{"d_expert": 64, "norm_eps": 1e-05, "qk_norm": true, "tie_word_embeddings": false, "extras": ["capped logits"], "init": "normal", "init_std_qkv": 0.0315, "init_std_o": 0.00577, "lr_mult_o": 3.0, "lr_mult_down": 1.5, "warmup_steps": 50}
Below are experts of layer 5 (counted from 0) of a mixture-of-experts language model. Rows are named router (the router's row for the expert), down (a neuron's output weights, with its number) and show model dimensions 0-111. Each number is 500 + 25 x the weight over its row's rms, rounded and kept within 0 to 999. Numbers have three digits each.
After each expert's rows: "raises" lists some tokens whose logits its average output raises strongly, later layers aside. This comes from a sample of Wikipedia text that the model never trained on.

# expert 11
router:481522517532527485513484499533508509540494503499487483500439513537481483498495515454530459496489553504606492501504477504481473494501462476503504487474520507476514464499520496507502481531507449556509533522503527493492519510514477471481504443529485528510559493480487518546468483500487498529528494480490516499544490479483526505496457523514
down0:569473503503498516500496562481500475473497520477487481523520493463492488475461493523499521502502476513466508491493518501503469502485485513529489534520530498500488492499469516498467555474501504499513491500488513535459487533473518486500496516471551505483438520471485535493509560546500527485502498473544527529537497482489473496499502501538
raises: "ves", "arg", "ele", "ivers", "cul"

# expert 21
router:475479517512472543488481536524525502527515489450538491458513494507466479491484537505455485453483502510500444504467459471474493512473466496506514562480497519490486498520499525507498541469457521472450538509493484497505543499524449507497484475443496510538532552505479500510523468507467496468539506497521524490521475505497464512459476500530
down0:483525476484495475494451560432513503474548436449505492493543519508491496461525501482512526468507530512507499496507523531506554545498546530483445485496511520491474503475482494490491492459503542541525542504456511565523497488504508487462526504514515456524480509488538532527507502492527507479502530513496513474487523508513537482508479530533
raises: "es", "are", "day", "vent", "ho"

# expert 8
router:505471493531528528514503491521492493497486458510464491490475458473518521498509529467503484509481512529518518511502461479485514451504476482520443473541520558458521482522477513528512458458463454526485502526490525530453494501517545494513464517519518498499522516477495530491492471474480498516514521492490497479512451459540507492513472507444
down0:508533539492479492518441504521487506449496477473485515506491465532519484498526517497489456484493504522468470512476473459467506549486474476484497487473448573531500496475539507507501478485526494510515529519512520528534494511484497533485456498464543473495549486524504451506492492492536464504455535542568472503468479548474519502522494474513
raises: "iv", "'s", "ville"

# expert 3
router:469503536531474494515472523508498480473497483482520479520522493466448523483472534488511525494495485477519556507504484521545474468470474503480509491471496526482486493528495488446504509486478537518484519455463523502491535547530493516505499486542501448506541488523479519492450525491481508538535500435524456461475537479465514479495465507466
down0:473497481503507534519504484510454466514522481548525480479502483505483520528484489486482541495497500494490505449521498500502514483508550506509518498489461482515481525495516510532502443514459490514465471492512482535504525505459481521491507506523454526484541518473459501516469517528491506481515450476466527480498488482555550502506477484475
raises: "ato", "it", "isc", "art", "oc", "ont"

# expert 14
router:504460463492532526527531501463457541482519511501485475503424482448515538449499509503481477526505509524509465521501463519489494512490507516494501494462476521447491458496448506477502502463494504526511519500465505502510508553520442448504483508474525498463500484453463511502451541522490569507496540485488527491497472536538502495516498515526
down0:476528514497515496476486535472439491513476512523517479506501527510493518529501509500494457466504538503455514489507521492485449517527552509505493525502486536476478515534494511524453494469552467513510451490539489445523498511504503524477492466508496454511484460478497500516475506468484468498518480471508516510527533504469521453515492505484
raises: " 2023,", " 2022,", " 196", " 195", " 192", " 2009,"

# expert 6
router:444514542526481500526503492489538476479499490453517495525474511520489533434457477485486460533548516480505514501522482485509490517520476497515499518482542547486501499465482503522520440523499485528516472529486548474469483521489473503481494456516512504518493433491506470503484481529465520455505467495482498471538466523485452488469490496501
down0:496517495538480496509496502529477514509511536527479503551495508518538522519564482510490466475508500559498525503508476539490491481513557533516522511494504496457537507486499515509527472534541511518488501490513442478536459521510466507527528499493543513512494492483510512483449527519482490509501478496510490532464505449501534535501511511491
raises: "ific", "ites", "urg", "ess", "ite", "uc"

# expert 12
router:500503517493507519555528515493495505493492530495522503484520507500502511512506515501508507476533491524528519511530509474461496500540498478531499482531524482514509498489481526512516435487471468512481531537482470514503518523489486458464477435463531504485487507460519523537457489487512450516542504517502543473519509480476509484455506491508
down0:533511464526508474522514521488510483505547526518488546518489491488502489509525481498525545542505488485480518495509479529528487506479511457481533488494555511550542512542537519468488505506512509496477512481482495490443554507498510499530569496544450508529522499519537486519498495493515508521490474509485552502497523491464514501477508562478
raises: "–8", " was", " saw", "'s"

# expert 16
router:486497504501466528531553493512475497564501474504470526486480468529460539504503493454501502474471529483496559530516481461536492529526488493456506451520555487510498518502495520477529511487499456554532488520500538521494497511535508491499487476542506433516503479488466473492467524498431482514509546528466488466533462515499495463529515504498
down0:517486502511508477509505490504509475528433502505506525509520498501447480506503481474511545533509508506512484507515499486472458502505468512507517470512532494477475525495500544525524487487555491516511474481551528531468507566547496518497462498542452475480554475479463517506462517431491538499520479486475494492507505498485515501474545474482
raises: "ly", "cul", "sp", "head", "ves", "ton"

# expert 10
router:498458474527464485526496481504524571518492489480440502510495454525489509472499498484479502510499521516484493518444501500540499530492496493541514502502523523515487480522480482485516569502476459545492532482465543493492537486516525456498496477507495468547499505485478506529506518523491527529502511476497494494518459499507491469497494490514
down0:510517528545482505526515503486506513493494517502510492513548523501522523545476536466462500515486485512472504483530523543514544469524442469492535485491511506522509523504472454561499496477535486485495473465511532506479507465498480487528531456511501536526553533476505507527543489521467507516459520524477485509537497502490516498487472483533
raises: " 2017,", " 2014,", " 2013,", " 2012,", " 2015,", "tern"

# expert 13
router:500455501492498540484491530517476544523464499478476515483519509506457499509452524492489485497495528492499474529511483500523525499498511478498489499487472537500503472542476505483502543474533472499479528522500498545500517549528551526514517492476459475481485548508464530509495486465519528438529474479499520531512515472514488511479478489508
down0:487465518460489565519521529471447509483525461497483530503473533500497505496505497456470498517501545528504477539471514529507481475539477510485505487502495509523491539459488525534508501548529489523520485476492526543549529492533529494534499514524518491474532492502540512543511545500530497521459459468506495529489487485477507493481509509432
raises: "ite", "iving", "ites", "ato"

# expert 0
router:469487488503509508513494495479509488485436524475517513518554478472535526470496585528484510498537505537500499523539442489506478482547506491483441435485513468559532467502497504509503517461473498517476489507510510525486500492465506481465477533487503538506531491485484509524482492511526466495500510521473533519556462460515506488482503529504
down0:497481519504496483497504572499540502483510476503493536519531485470488533508480526513476536469510467453504500493527495479500473510550489461502480489495536512480478473462494537480478500520535489509527488462497527497529473499527509506531486474516483501526496488493494538531524460483522521524518504462485535501497478491512504490474519494557
raises: "-in", "-H", "ual", "-M"